Experts of a small language model: vocabulary 16384, 7432 steps.
Below are experts of layer 2 (counted from 0) of a mixture-of-experts language model. Rows are named router (the router's row for the expert), gate (a neuron's input weights, with its number), up (a neuron's input weights, with its number), down (a neuron's output weights, with its number) and show model dimensions 0-95. Each number is 128 + 24 x the weight over its row's rms, rounded and kept within 0 to 255. Numbers have three digits each.
After each expert's rows: "comes before" lists some tokens at least twice as common just after its tokens as in all text; "gets" lists some tokens that make up at least twice as much of what it gets as of all text. This comes from a sample of Wikipedia text that the model never trained on. Tokens count by the router's weight.

# expert 50
router:097104115143110099147135144135157118107111144142150134154172137099121151169145138082120137171147129145162142108120120085165132176119152154119156139133111093131140145146074136093117138167090118136147117152122147152140134149145153101120127118127124090182090106116169166132114096132157172118
gate0:101141158115118140121097164132116093127126140126151152134115165134142121162089067118124129081145110121136133093160120179152099089133137170101151137124115121102163153108148114131137129153135141074114150131137151158159146139156159163151130160123116138138105152089167090112086128129098114097
up0:161121085128150099134106125129114128132146134143130118136151120148107135105125156198103146123131159155147137151160103136119151121156147117185094120124120198132125137136103124112148137074139138153102136095120110141104111167110194110102139140138125109109119166119064128146172121129125111132
down0:157074106142156155150113144166103100176090134136103097134136139137143147165127131152130089100125136117105145117094101157127075168153121113121165091136153139115105124127114187120091155137133148113137102093099130129118142139098134115130127103121111160151143147122144120093117187147112090112
gate1:094088140194124147147096134083127112133160113117150144121144127128102146133120155109094137112131133086168130131174112114139074123189133105131113133146136112151158118129088132095114154147101147151159165143141097117114153132101126121140139126128105115166151149130116166142117135163090139183
up1:145149127106140099119104106143140122137124117102152116136141147141168125122180133169157115141151121155128146133136145089179080116152108185162117126132129110143127147174147145155142141144087123124138108169135088093112116167156135106116103134101109125185101152137096125147103122114114111068
down1:119147083127094167073111130162131093089142122118146146129155116133131143129138139158101132127129104139131164117110150133139171155123085148104075116111157139123150095207121128111145115117125123132119107193164109151134115109174120108126126159144158127123092115138114121122107133099145101097
gate2:137126115144123094141128149157151124150113112126125189143145109132108183183145114097095118089158130110128084134155136107146137161087118125122166185146103137141149141137109154104125130124080119099139121105135123135109135105132134072126126105091102102142131178187113126138141116134096140130
up2:147139104161107141144122149129120128149114110105070119134111134111147173160161187167121123154123103132166127139152113081100116107141127087122097104108144116145138141130140116145129114111130179106115107143128112177132109124129167065137133134117159175099161077134103149113134109113138119100
down2:100170155152153151133122142131110166128158150161145112122172105112120105117116056145148134147106118150150096104148132143088121111160131103132164146123102105059169121100114140161095119117142117126116129125179131158123154129117157132165123141164166107149119100133156143101112116114097138130
comes before: " the", " a", " is", " was", " 0", " an"
gets: " in", " on", " It", " In", " was", " a"

# expert 126
router:119099092125125096140135163120133115090102117142169133161169150102128153164154130078101142147120136158161125139127108086143125176123167171127136160147146083136148125136088136095137129143065108162170109142149160155158130118165133114119140116133111116144107107128144134131095106137167139119
gate0:076106151162132130184120164120140164088134094107113182091157144151131120111145117140084096101141080122155130114140136133137101148132125131115128145148146165148149166134140140105134189148104115080129133135144107156108092144126144129142140139109134099140105120128108138110141133112141199127
up0:152144118120095112174087102124125120148142120086113124098135102135137102156130140102158133132137106138072153127103152207093118124133139118131112115104150158120086148145108156114141139101102127111175122178100113154105170147109164086129121119103118116119107171136102133153102135133101143138
down0:130091106122148110132110082142138151135115168194083094111127115151181086150138125139197139161123153101111133115136148129102129164109136108161130149126126151098106150097129112165140137123140112144140086137135165102135124122117125098137111131150122101112135094090159145142177138101137154132
gate1:092148106119119121187130158100121123143127095144114135138144117107143148135142155116158155153133134150116110124141099118171184111147169163163100137152135107102084129165112138157170174081120079124127117156137101128128101126165127102142115123149147128128169163105144108163126144152131160152
up1:146147126104145076153109131117121109142105125133109144129186134138139153117131109124173108131089082149121133116082144127149135122127151159082138121121048106106122127092139120180166136131123122101121154098088106105120101098127139105176105145117115116103134146147080115122111113095138127148
down1:123106100125136111118137083123145132122087111163150095129163149126176172129115114123128131127138136111109113154089116091126140104093183149100126122125120118101134094123137130157161150127136138118087123134160166083088117101120123091146129107165099065096151095144144102161114094120109112131
gate2:066117156187119111131133140088150117131121159152138130103126122120123110156117103129128114132144098137149133129113097114143126107131118164088174110179095170130113096117138156121103120139086138125132105120141133119170137160100122124160125156178089118111083177151117127138144167119135127079
up2:189146107109139130151101104137148104133115115108172126128144106136093137134102102092098108146090141139128122099120129151119108108075080139170100129139112076115153129124095148151118132138097152120134165116114155136115097137108117153160123144096103127134084126086175139156133086100112106152
down2:123157097117095107127134086126167142112146171112179122128138128158111117122126100090143101139099129138118149176143139154060096124145107134096130186126102147140179155085132110111106128126110146113169091131155111133111154128138140099145120128169095097149116125134142108159121115148149151118
comes before: " the", " a", " his", " be", " this", " their"
gets: " of", " to", " for", " but", " K", " on"

# expert 34
router:091097119150118111139108154150146137091127131124155162133122145060103149138157127082128118167142151134148137136111108144144103148114132160128146120135175068155134139149081131106102139121064122128157104136163145168128144133142152087104145106103100101173107110112153130121143133118139120098
gate0:143169138130103143112169123125140118087095114116117134149174158092096161103093151153141139137141091123132134148114110110119112087106127125131137161135132136136127150118173179113131121104085113131184079153116131120141123142135137051154135134122117112152144163162107160127178126149136136131
up0:129165127159136151086127119142137097149126145110116124133139124126168190121108130116088122117133166127138105114104099145081097098122115107084100125130138126136155145083166161143138120143092146129190167089101131141117123151152134138154129126091154100152117110170134117164088133099114100142
down0:136135161145141136131111122125160088171144177149123094127140112103123155158131110090140148110171130133094152159142134132126087152132121128150129124178105109106105138143156164141132135090136157108168123161105150168115128159150119116168091119121153112152095180115150092127133146115150073118
gate1:148143149139119114124115115134135127123085166168061133127109105112149131160106096139130132165096136139131107139169126125139155160127104085113148139140155107160152111195115129146141093140103090101158124127113158113121166103106144121127095066159106114094155151120099142138113119103107111142
up1:142184154119102104106141156122128105139121103150089128097167111098113124107123145121097120139119125133146111118106154120122171132140100132111126090170145116107113185154102095083122120105162164107107133142138121092113170097121136146163120121105116069157136136145092128107106135148111113182
down1:161116137165143122106150131122149098103091148166117139164115132125135120151138088141099099158098145158127138126147151113131144124133102137120129119139150109117177072122077096102127128149099102127063092126145116139144163139160123150119116124115117125171135164098127143076188108159132129140
gate2:185124125084147121101124134088137196121108076121155123123167136135158151113122093094137095098131139147099137089174114109132125140121139121126121181119094083140170126099122121126128127140137164127146121108102087113097110131107106107110093145138139138149141130109104161101126101126164102141
up2:136115140105105144182127130129115149150123136094099149127140100120106145077104127144134163153135127133096144126162137150127115092132137085137099140109133106133126132174135112116121124170209126146093090135156092117086129106126136084090115085111130135112117143128143115120131197100114131148
down2:078145078171133107135117136094154128086085113128119121136122146158148133135139112127125131080137093129161143106131127105168138136138142132137111145119140118075128135147135121117179142130142123114131112132105106170143088134148101092114107110123099140153170161131142128120075109119186163182
comes before: " |", " to", " in", " by", " on", " with"
gets: " ", " became", " won", " 2009", " met", " German"

# expert 93
router:111104124141112075138106140173128110115117111130171123137151126090108136139122130094086153136198137130167137125139092109152101179150179126114127127137102138151154134172076143115084124135135114149140122154161148158158140107145151124153111089111120130118140104145157143137094108127160136103
gate0:089108155138144083130113104131137139161123158097108106134121076126101123107170109142134148135144090140171131171096121090122132165135129125128119113150138155132139105154095118098173144073126128110154146117163092121129157130152119057146119100134095110142126133132155138168154134129152168136
up0:087150140111144097099128152156136134147128114130095097108178108130080135091125121188132166116126088141164134175155118133112115134125133105128138098127115156156120109163128109137124124119140119106139185126178118102139139140131089082139126092132097102120169127146108133158121112141187111135
down0:122173070128121178114115122124110159099101105122117139139137148132153147119103088089098094152139120120116141140119110115120152127141118154104124129126156116115162138135070111139085130115136147101180126106157157090146133117150154132095125128086130141157178172139180130137129173159124146127
gate1:097109084198112120099088139120154138144155150186158129097085097141114126175118082130149111093131112147146172150125119125117112153108163185126131132150118144114113122192106120111112149124115133131099124122129139133127117122096106116164149133130126117114128159159149129136154168128099125113
up1:108146117164115096099126091166121112141119093139158115144065119109108128135138101130105138141147085114117081160167108113131109130135166112111140132126082126129145114172141085129103127131137168152123152159128167158134147106091144140151109090101156139092166141148144095096147147155151114136
down1:158090135141123120145126095114147116100132136121116132144162108129158118149140163104129080134149079104110090085123143145113143096118116164133093148121128135160110174085174087155151156128129144131160142149150104127140126158162134160149149159141116149088131114048129142136110124139113148128
gate2:115130103135141130136114148129187121131179120136160128110150151156133103117099057140124147113132129139172122160149091119102121102095160145142156136139106114130129150137106123102156113162109081083122102119158140115143133123095101101141116145156137129147114074125191123130124164148159110154
up2:097114123111148134144142110145164159145122131069176118132137140107128103121151161127140117124145079144067116128138159125116157141160171142166125103132178117110096110154109129081114132135118112140111162143107112095128076120153137123117104129092102114146095159119157129128136101166075115130
down2:105139120088140132124090116139139139115130153139144150108147129133108123108119128131098090142127154149141181128121147086081110164084176127150100112120103100107159140105097133127083125168111163132117137109104147109098087165182091141117117119170154114097150102140110096129108133091127138100
comes before: " the", " a", " his", " an", " for", " well"
gets: " for", " as", " V", " S", " with", " at"

# expert 104
router:078133132160090136188132147156135115104126141161108149155172130106106160142123114100073135100129128132169114160147119141141093115125139116131138142162161090138136117156093154069110181163136120136131149094135113162114131114109165106123098148145115129135107130120108124132139162126162168112
gate0:167116138114143133136096096132159103089172124113132163080106095107112117112140132157158182158108134127116108110068099128141118097117122116136141149147119093088138138173128123123104110125144166146124111123095088096124146118149133131145087156128112162109138114193122133132143095090120114148
up0:161090140120140160106115158111104136140135129141124109111091117164153108146117168115145104122181120133148122143189137144132179132112126143085105162120129141110119099089132134161126127133094063121143119151153133136161115159113148137100157127115121111176139139126186155136084112148151102121
down0:129120108101166102085186164103144146179136121141121156134109106139123121106144171128102138124144131124123108130159129099133093123135113167137084081116118134100061129155134104119112135128145121144140097107159115104132097166117095120135144139163135078084106148096152105103139129143141162124
gate1:119134138126121165134134114108100108160108113097132143153164113111164132162116151149130115075112116117129091133121101144111141123153134151131136128165120128124149095120109118176133092099123119109140171157164101120080130170120085163148073123140088144113090146187123110162145128089134118114
up1:103152127124102120124111116160115112140095117125124101162157102133158138140105131125101149076130125109147117177146103142130134132124126150119138138165113136145108139116094120179113149096125131152132197119150109128097152141103120165112089121137090151134079186160102076157160150097136128106
down1:125099161141116134116137082118167167145095122151126085107147103131162138121120104134155098167140142117110135121163114161155142108093161168110141092106102146126122147133123138108128117085091147165128140183095131119148117143089139105129189127144093116147139141146141167116135110096108084127
gate2:123143102148152098190133121139168158086137127143112151104149116109073114139142103095106093139097112168130126127092142139127113123137124104169115110124146081197136126145149167078115129117114155134117139144136133136156120114137149119113114145123118148143143172144144118178145131169154148091
up2:166117107094134103146118075113121128120097147143144170159114130185176135097118106174154156147077119111125144141150132150144127095123135127096105105097150125080155154125159126140126109113136108130064107142128119130156138115119097131130092097131146129131179126122100102127102129143126091098
down2:091131134129097082128127114146127071116152174170105069128142106130144119104058117130143090116159131122118143117103112106105156152156144148132132153143101117129154126165114144129126149124091133147133145119107153094161132121102166118166118138135144141128146131114111097174114127189138141094
comes before: " |", "%", "°", "3", "5", "9"
gets: " 0", " ", " -", " $", " +", " 14"

# expert 62
router:072124110155083095171123175144125137123141117130160143162133121105142172122172106110079124091121115114160117116130127101136131139148110143138144142127122082151176136120082122118093172182123111127143142149162108161135123116140139121097111125130116119176112129125122105132125151146158174098
gate0:137140106132161143135128128133132142150099121131126127103147108176104150147113146091132066135137128113104133113120127107138112149135132093165105144157111160163081155134088166163130147154134118171119100091128123121074135135140158094114173153140156167134133131095153184127094091144148127147
up0:105121136133137107103064160154135108102198142126151129119084115098136102110106135192136118118092122152133131161152127132145135147111131123140177148148097168085148104110153077131117107133110097108148135126137136112141145136113109138150164107140127096108132148157099102121160105102131097099
down0:135092087084135134123165139170156085135124131088094090161155155139120139154154094126091134126152136147129096146108103104105126164130130158083118146126171133152133105139101115102116138139134111183118167094150145124120076112121131118132141114119118093092119116074145119121175124132121119125
gate1:144122137083131123106136150115113105130099142127152109119145183115136069184132099103139091132134128146123158138142114123115129166138099128086132122116131135142112089091081077121129143106129124083148131114160121158132119121149132097088090143118135102129082128139150165166160146151167132093
up1:150134113152150100146088144135131158109144105151115151107151069147126137114115166097118156126136144101138109128116117113162151127131137186163148148132130171126144155145155213133148104159150098170157106137103158115141137127127117129158148103120138129120168109133129142116070106112113096126
down1:123118108151060109170105120143174128128134073118145113141156081135116147119102141139129069100130134105151128110140160087105103132107110129168146127137134122082156194116134142160150148110102159145132127113135136152134102135107105121113125094129094104122088115153133142144121140166149158121
gate2:141136119151152114086150087137105170135191159156129128144133103089143131126143129111117110125151123142143108153155132163107136150105136162078113131115094151184109138155127145113089128168102162151155133136144163143169152111131137154150112157190125135081135096143153127116142135119125118107
up2:115080114144150147158112144118124140119123146155133131155098079129161126161123133132140104118123104109127147139152130165098144131121149100111124143174097162192113115117120133144100122159137178112144053170121124128137147102117149135108105152129190132096162107122119120081137109139102121112
down2:117161162128157103144165142123142105101094074082122072159164166144113111122144152143156120117144138127141123115162119159148115093097126138177146124145156132117117120129087166134123113098116070158115113125132167120135103129130154094113161109148133126129096147110155151148122098117121117177
comes before: " |", "°", "%", "',", "'", "th"
gets: " 0", " 10", " 12", " 11", " 9", " 6"

# expert 28
router:096100107138096094139132143134146117113127124125149121145169118092129138143146130090090137135161163132155157132123138093181143176127141170146144136167137111140137152140105133077085140145068099135150126153118146151149112150167130115128118106119112105179098103135139169144104100123172140135
gate0:110128181113106163182108105147138131126125132131077129133140121078119133096094114090138107141152113080134127156120093143146097152103133123128146149154098082140111119132112122056127126179086154135153141099126114128133106124167144115130155148079118133122152129102139096109120105125118108117
up0:109138135149082144155119138109128165140134110154141104129134108116153146138154149114181126134157148123083102132173132166145114137138170078113107153143150130131126118123088135095100114113100146138181130136099134115148139121146142111071151094147144112061092149118121118075100146127148119122
down0:097146155126135138100101101089098092110148084119131115137091089145157113089124147149171140095155141160126113105087184112151139098144150115123126144120113132171139142125133159131132117099128097077095095146113141120112134111123140182100133113106177145145153134156114125124138141117102129083
gate1:138120134120058103128129161084110115120100083122153110122114150135110162139140090103135152127147106143154141105153158144129091112162136124116114145122100151079166150122110103132150091120062100149125105134132138177120110110098140158145093118138127115149134123156188129135111140119094110111
up1:106131137118144124126117130097129123183151155103113144140138129116104143128168108139152131145192128183117135110116120148151119117122116110106111108092137141122151077182115135107170159138128142148131114102146133113129132120164085151098127155153116147106123147065086158123140154167149085161
down1:133119102119119115152135126127143110127135082096107115089141132112096149132092148126136142147112120128137134147125177151150097143161147161114162120108158130085168135130135088172152112098132135109127114116124124114154071107087121177185156168162117121149109152141168131168133177139133107128
gate2:164185136108150122151130109172113118111134106108129128125159141123154175142091136076143145140145132115125092145096141116161127132136110131114106172114148162159163119114133140156126122137092095119094110175150143159114141099141186079117126139121119153166139120097095136135155118151171138108
up2:146121144109135155100151106122109110171145147164148083063098154124128107154132141138121125122141110131164082133095098153152137146127121138127132161109124108124139151126109168149148184143131138115156110143138177086142121125116113108098163151128122149191159079122139138091161144111145113132
down2:134157075152126128129115106134110184136119097138102063108116160095123143167074138136173160111134099114152102128125127132131111106112134131128131143067110106103113142119108094130139125096132122138145157148082162098118164139115143081148108116131100157134164083130105119119139115099117132127
comes before: " a", " the", " as", " well", " an", " \""
gets: " as", " an", " its", " such", " a", " Won"

# expert 13
router:117121127153076116140120129125109121091113149144132138133174120132097121138141127080142157134159135160173110162165101126171112187107187132181142141141092115132109157147102138130117136122125101185125152110126159143096127169158123104137102116162108130156124134098139123141137148100152151123
gate0:157106138150072133095120171115131109134130134135124138169067129121142113167106134118099082148104128120120159113153109157119159104119098135168122135146128134129135111048128107134097116150135102150133114156130133121161105146153138129127100092099089100180112139124142115095113123117105116080
up0:198083144124104123132111157187127120167120141139066127128099106123130154159121117139158108146132119121114148134147150136091154113108047120149122107115137122133148136101162122129137117164132098138076116178139151133108134129154125130125145093122138157114115148129123129108094111163102104113
down0:148146131093113086119152099138140094147111160161151115076175104131101149176137136151134130174087166145136135164157130162120165158104165147122124061133127160083075140146161107113122143140144117143112126093109132115148116113130150152110124137140142139139158118130109115107114125147147120135
gate1:154132167113157098095149171135138160140129138127137149115121148120115113134101132143125137115125130113140086163088118109150137134130140159163099151183063121154125134099139087167117109121143155133116127138143132127131163105121106103106118123136141074074177092132102108167098128107101146167
up1:142107101120122131110119133124163089154131126105080154087105134149139127130125132117137144164127125129138156097147127111147121142135127077147144131074141156118127131096109169120153095106111090109090144129089179095135120121144122154128153143130093184196121155144119135163085117117105156112
down1:176135138146148137137137124117114134072159133130088111105087149146124130169075096150151116130170124140114110077142140145121151121138130131155101207174111119134118124110131117121136134116115141156112100104137131111127104135118123117130119165159125112064142083132136085099158118159108113135
gate2:130137123124102126143127149112132078075148137131151164150150181120117116138158091103127129102108144142121140119137124126120107152136166113147063114147102097151131142143098180148121155124141103148117159130137118128124144142119139135132104112139124145187085156115101105136195153112119189132
up2:166116144134105142107103155117100068081147125155134160112142177144119081123100077122122152103107138136134129085151117123126125118150145103149107115155115120114123102098143094149119109102114094110111150137132137119147148144085130142184131102124134151168122122091125076146179111139097142112
down2:126122110119114123166126122176133136116120100116147161115142133162137165110151108099097124148167126130124119111145126120157104173143125113101142176109141097129123110178097168147115153079144115099077134146137131121103179164116145138111133105118162135162080148103116162078154120107112142147
comes before: " 0", "\n", " ", " 1", " —", " 2"
gets: " |", "',", "ber", "one", "ense", "í"

# expert 43
router:107095110150108097143158159140130152109113143152120107133168137100113163129148114086102117133139166157144129141150097102178118136121177157136178115163152138108115153144129143091129138138070109139151090149101160144145141139158141095119115096111117107195093116130142155129123116149142116118
gate0:088095112117131134128095170126084116096145098142185111144136147117140143129119076080159147113142124132175118152133099115164116137150147108150110145167133086149140154119112097108124105153131115175150109135142097089116106166114141138136123132167114162134131150121159147125121115154146183151
up0:131113103102105111109148158161084126118148119136102090108121131107118149144144102096159120121133135105103117138137105152178105138153163105139110122124166148090165166111143128118084205134118133123145103158128112079132168168073140130157148087152130116147136137123132118135107137113160119110
down0:152177154125150133076107177162108141096127097112097153137110172134135094111134121166169078128156138142107124166093144122163164141116078112143089140107124154158134104108156107084122146103136143146134120140115128132136118121117167144096115169123127136143152125133166123127118086138121159128
gate1:127136145167155109166155176167105111078125095137129080118127122103153168125147144126134146181117107122141101140157098130135089123136131100090081125097141167100112155119135149101157120153114134118146119155151123142127150098137130111129136086124143133157089108085102170160092138126134110128
up1:177125173116142136172145093151115114132140147129108084128108153084117148147127156148126135156117149076086069131116104118115145092104157115143185145127081125136123104144123115160097139112122172111144137113138142133121105120122118110113112092098150125161154102143132092130116165147140128085
down1:156164144128152117143124120133113118142130092113104083118142147115164128143128099161088141138173151135121091161159111090163127069152123137098104166171125154126130114112116145148140128141118130164174139127139141147121136103117181161096132148135122109158133171114114160114083109086101105123
gate2:101121135123081133142108113142165132142120136183134135101148092086127109145081103112125179066121132110112133172101123124137113118130163131086203122112125127143138128118125145101126103111142135171149112149148136131094187143128111121123107155133123152144121134146160128108178146130124155149
up2:108116123110161081156103077123121141155089131135113136136184099086097114106111116137134124110086088136085140137143119162110118117097080131106175097126121113127126127092113152141084145116124165109145115146126119132153167132121099089080104150118134087123111094138117122134106163147128113118
down2:106166130132136138105167124145104108115134138108161140115111143148182153109144163163120125126146114136157117126130069130116116178148147118163127129131113126101147111135128114096082134141187115163097167098150128112166097098143122138125115126152099143085112100068122142130157162126154147100
comes before: " ", "\n", " 0", " 1", " 2", " 3"
gets: " |", " is", " not", "\\", " was", " Coordinates:"

# expert 1
router:099101098129129121111094160145120110122119099125136166136161155124136132138120123098134147092111120120154127182163141115150115182115155130141156210151108129119145176136128123146143137166104153142157108142145132108153129173137129095118101139109094131091094121173150131165088108145125140130
gate0:120158135119128153147110139146111133109109113124092082119104113148151130132140092112179142148147129105111106104125125089130120112098127133092116137133080091114178138113095152128169116149156126135147132095148133165112130092075136137080116144138128153139132040129096169123112118127156131121
up0:137165159128128129120127157131125117146177100115136171146174134124103122120131144094112109120140102145110157130119131121138101137160147105127151085139156179159124132140122168076163147108115113132099116165103121142122108150149113097135136142087085158143109203126098124128136129148149170166
down0:099163140085116127115134110136125133103117129104159093121157095114150173112110132091180143146112105107127132085122092135137157167103145144107156097108112134113130120174108143117170109092158124098090106083113089089146133138158104161149125124114150139151127101132132123113169145131167116094
gate1:144139119103170135131097109129134101102149109079088157158120164107122137126157173147088149139132144174117096140152144144147125133086145115199130171143114121138131135089139133151172160113135144120125114115102089165127103126105155152123163132120087113117133119120105126125117123126169175145
up1:162120123118130136128113133132130106104160096110108186123147148111115159140149143124122137139142141142120130149159118129131147146077153112183142170154110111164156132093131161098112163144114149153138088101121088151140113160152147153154162140141087136125079134135152136108133116183150183104
down1:140151137085132131116135126118140076129111128149090100111083110146136139120149141141155119099146162138152182161093148117099125130113126146105086111091117115121134074166125126114193111129136104130140114116109137108075139130127120098101137148099188144131166115128134112108091106163117127156
gate2:164136138138104086131144143129108146117147104136097166115089099142162123096170144098188143176159119087162130122140119083160094106147130134134085126125111130133164129109145112110148111129123114168091130109146114134102142104173133110116126148150108122134130110129095132115132117202151152109
up2:167124133158129123111166121168118128121155081083108138108126148158148131105164155095161162181139158165124109137116152107188104124101112143152104147117109110126144154164137166138156103149126146134138115121157127120124153110122117094124081138136119118124129124132140175139110125167074138085
down2:117124090117138147132103119135133151142122151082123123120124142121195146118118123103131181134086152123109127139078166144149108124111139114094121132117140085098111151080135167117150134108118138152152100137122120122146187111107145092151107102146093095128097134137150148186134161120094109098
comes before: " the", " his", " a", " its", " birth:", " these"
gets: " of", " Of", "-of", " None", "antly", "quarters"

# expert 109
router:117146088166087112114126134148158135099081113141150134157190103100121150124147158111133117164157149118173152146153107117159157148111136148099149148160110122115111136145121120091124186154096122150159127155128121104134111156105144091089102103135128111141107111135177106138102113097105146123
gate0:091099125145121140101111103148149123133093112184118132142179135142108135133097197132130134143120119140100128127107101052144108102141138161095103126124092124153139133106115141124185133113063112115155178151159171132144131131126121135136118097155117123134130123127148105172138132114121131114
up0:093141146113169155112126132119083132112125123115132109147130110123137161142111120138145128122131096110111113120083111130132114077110187105086129087127146090122136096116139111108154123057137129103142151165121119161174113119165107132090138147112115123143106135155103086145120137160109106189
down0:130125130094134142133115153134098120152088111171134166166146131137093143114121119083144094161154170097126170127138102137139112135117141155075129098107156153134088114129128167095125132125109154143132146114135152182115128163127108158092156111143099118134126126098103132068082104113113124100
gate1:134113091112102111097091126124104151108141105125153107086119110074137075136114105143134152132126120085164118130160079139128118109165162130124142154175119124134142104160113143161130142126122120119169120127148141124159113118133190086102158117155106113156135139150139146179162171120138140113
up1:107110127127133159158162111155112154142118129129097114091109114160131082158200091101168151085077164121114113134148119071141114138113114128148138143102098128100139157126144086131104156118138115131118120178158121108117112131104097121159117148143114117104121106155111163120108098141151152136
down1:114138162113157122157182121141157146132103123123134075144143075122146091106134127126107146160160140080139113121123120134111118106096087156079110102181091120143121121147164106129098185103132129132121134145119135081117115106107119094112173135143152131091114146111132174126143135143139110131
gate2:132125090113099164118123123136101124153147088112111153043112111135144089143131117134129148128143141148130140067157114129154114103159135149151081176098138118149125089164142120109130109122106110124175126154139128125065149115118157132120121115136144106134123164153111152098152117146090133152
up2:088128114113117115167107129128090181123102094136070106069165129150114141123114139138153141107114119112098132187133118119109133145145112102107164101151142108078144087117098145089086144129158135106121104125143110110154107159133103171119161141098132140132119106115145111144172127142129128113
down2:127160087129122135111191110133147161129122114107144082154120108112125133147120145153114126160116129063138123105107122112136146113127147098176141143162167073147193136139112106123140101103140123141152101128142119159122090102130122157149107125141091075154139106126145128153129137141120078134
comes before: "\n", "-", " ", " ==", " +", " -"
gets: " |", "==", "===", " ==", " ===", "===="

# expert 63
router:096101114109094106122117117143150127112152088129165137088162160131146169152133132099096099143124113130119130123124136109164164191111140139104150161193113104143147139124084149139160148146137128126152108144132149138141129140160156093134094078167107099137137115143164127115108105099115161142
gate0:099085158156124149118092119112149145151103180138074111122159112132102132170101142110134092124155136174131134125155125156131134142115094114123089131135111155126152145107133152107132194139139118147128139168144162163113089150137150152122105119148076146114120087120151121082110107142108142119
up0:157133082140155147129100113144114185136132077143123121132132118157093182113149149169142174152138134119121139136133153131125104134140120083159189096159135096137104134109089104098134081116128100127103141138082098094105165164122088117118120108152128133129130139122115152132137140108101127139
down0:179132089144100113145157099155150145131107138141157110078166183128147129145094082144155175119082114144121107116086108123138112137108155132163133152113138136113130148111149181146130120109089186114137122120123118115164130082114128106124107118101153130130134110139095139132121129084140103113
gate1:137158176129072162120125151153088128124172144146169149138100107118119147103119111146126121123137103134158169108138124134129102111171127172136098102145109122179124135131165127106088111127123138147139116151127144082141158133144133120158129132115133190133149179107077110097156152118121159127
up1:119136188121102176089096120119124128144127131122163155101108139142134111095126102119113108126113121073137145106123148148134167123083099166134131120143126084126183147129141086113115119156113119111148115127115086120132176094151099103160154108168129136110136181156099113129144139118106161135
down1:134127122145131096120128162136108156115078149088117107143116163135128118122133106123142118125096119133124092147182121150129104097107118113115096086125196136118142116089107162111130103159124124110128156106138110123144147109145081120181110124157114073096134123128129127085176155171144102150
gate2:092132168159125188163107120147067094131150143124134155119114104137139128144094116136154149144153097080137165100138113176118117117110110161129121124154136123154178134118132125105134147150132127140145108164154142150117154139098141173158169124153102146147087161142118123124140131155108108084
up2:097151139109093137111123110115134070131172137130082172112151113109102130144127069085143123121110132118151195122109130145117154143108150165134167154141158109146138127136127134095152172128117142106130117097140133154121134101120163143162140153176080117134095161147123147117137094146124133138
down2:127164150138108086116140174123137111159145127142155126164133138168116110056146139080146092123116109142163161145122106126159103113152119096115128105118147123110120143121132128158143139181156105123132099139083133131119086143145121107121141148101102130127130142124092119132176173167145112180
comes before: " the", " a", " his", " an", " which", " this"
gets: " in", " on", " at", " near", " during", " located"

# expert 15
router:088106085130110086133135155150143100085109105136162125135143130081138158151148132092119135129130148141152140106140121088145124196119141163127154149158148079163130130142106143079112130121066103139152112139130131125140136149165144126120122114113113097150101104131168160125123085122163146121
gate0:087070169173113147157114137149141109113149150139089123173133127103063150158137123131127141110160127143138133161139138120158146128179132169155109113131164121152122139139130096125112103130131101119135160141156140137093154156128128167174128099108102118143120145137162162145130095109085144140
up0:118153092104135135095131094118167136162154131147181121092099115155069111109154097172103110144159099146141146102096165110112110092152141127169109112149131124167142116115124111139117170136105142142110144143131123141180136119119123160147132139124153066144117110149113160148142107137142124094
down0:130099108114144142130144123094100108128166117109126149114122122127108157126157151107147144132127107090146134160107090110123143114108126145105112177153150116136122136132153158136163158133100109099146112158116115167105127123191090188134124130109114153162125127118049117107074080128131125116
gate1:097085106124088130119100153131151170124130080139130118096119132134082105120134101136152123137103079137100134182150138104160129170137168108188122155151128129152139143132117129139132153126106112113142115117135153132136117117172172115113063150119105137128124136141143138092083120116073131131
up1:087113143143143111128164169077113151073113111117124139101129119107119123116140103127130052112114091096132082166127136145137082144129152136117101105132087154135096115116145114165123117160154103151140153166153137176144126135119121154109109086114151127125118154138113150148101168125110145129
down1:124089095121118149132147086113133163107103137148161103138082099120157149117093109114149147126155130106106120108122163124156082106086097130110096136136121107166114115129156124132120142098076163135093173156173131110132100124127112145129127124124170135147113147135129106165128121153132137053
gate2:125092127135146150139112130103122137189090185144105102188165160120127170112136125103157098138113145138160144112116112111128110134147089146142095169143073101108137128150144136116146134141167099120126106131146136111139152139114151123182081140093116106140099158097122106141107128111145117110
up2:150158117129131126104158141106120165118115106113135111116132152134120094168147116119144149141166110141116103159108137149122111115135094079136135166154130132120126144097120134102109121117183132075130135158132151143161208098112155172131143163070155165148113106108116131117121129121130097169
down2:101157114169121093079130151162118154132141130143147142086130146152135101079124156165096137136142109127131123183067161134172132167102146122112142124149154125115125124120113166121105176110133140149154125154091155135122139145105082106128140100146152090135090118126139111117134150099153150148
comes before: " |", " the", " a", "}", "′", "5"
gets: " of", "9", "2", "30", " released", " in"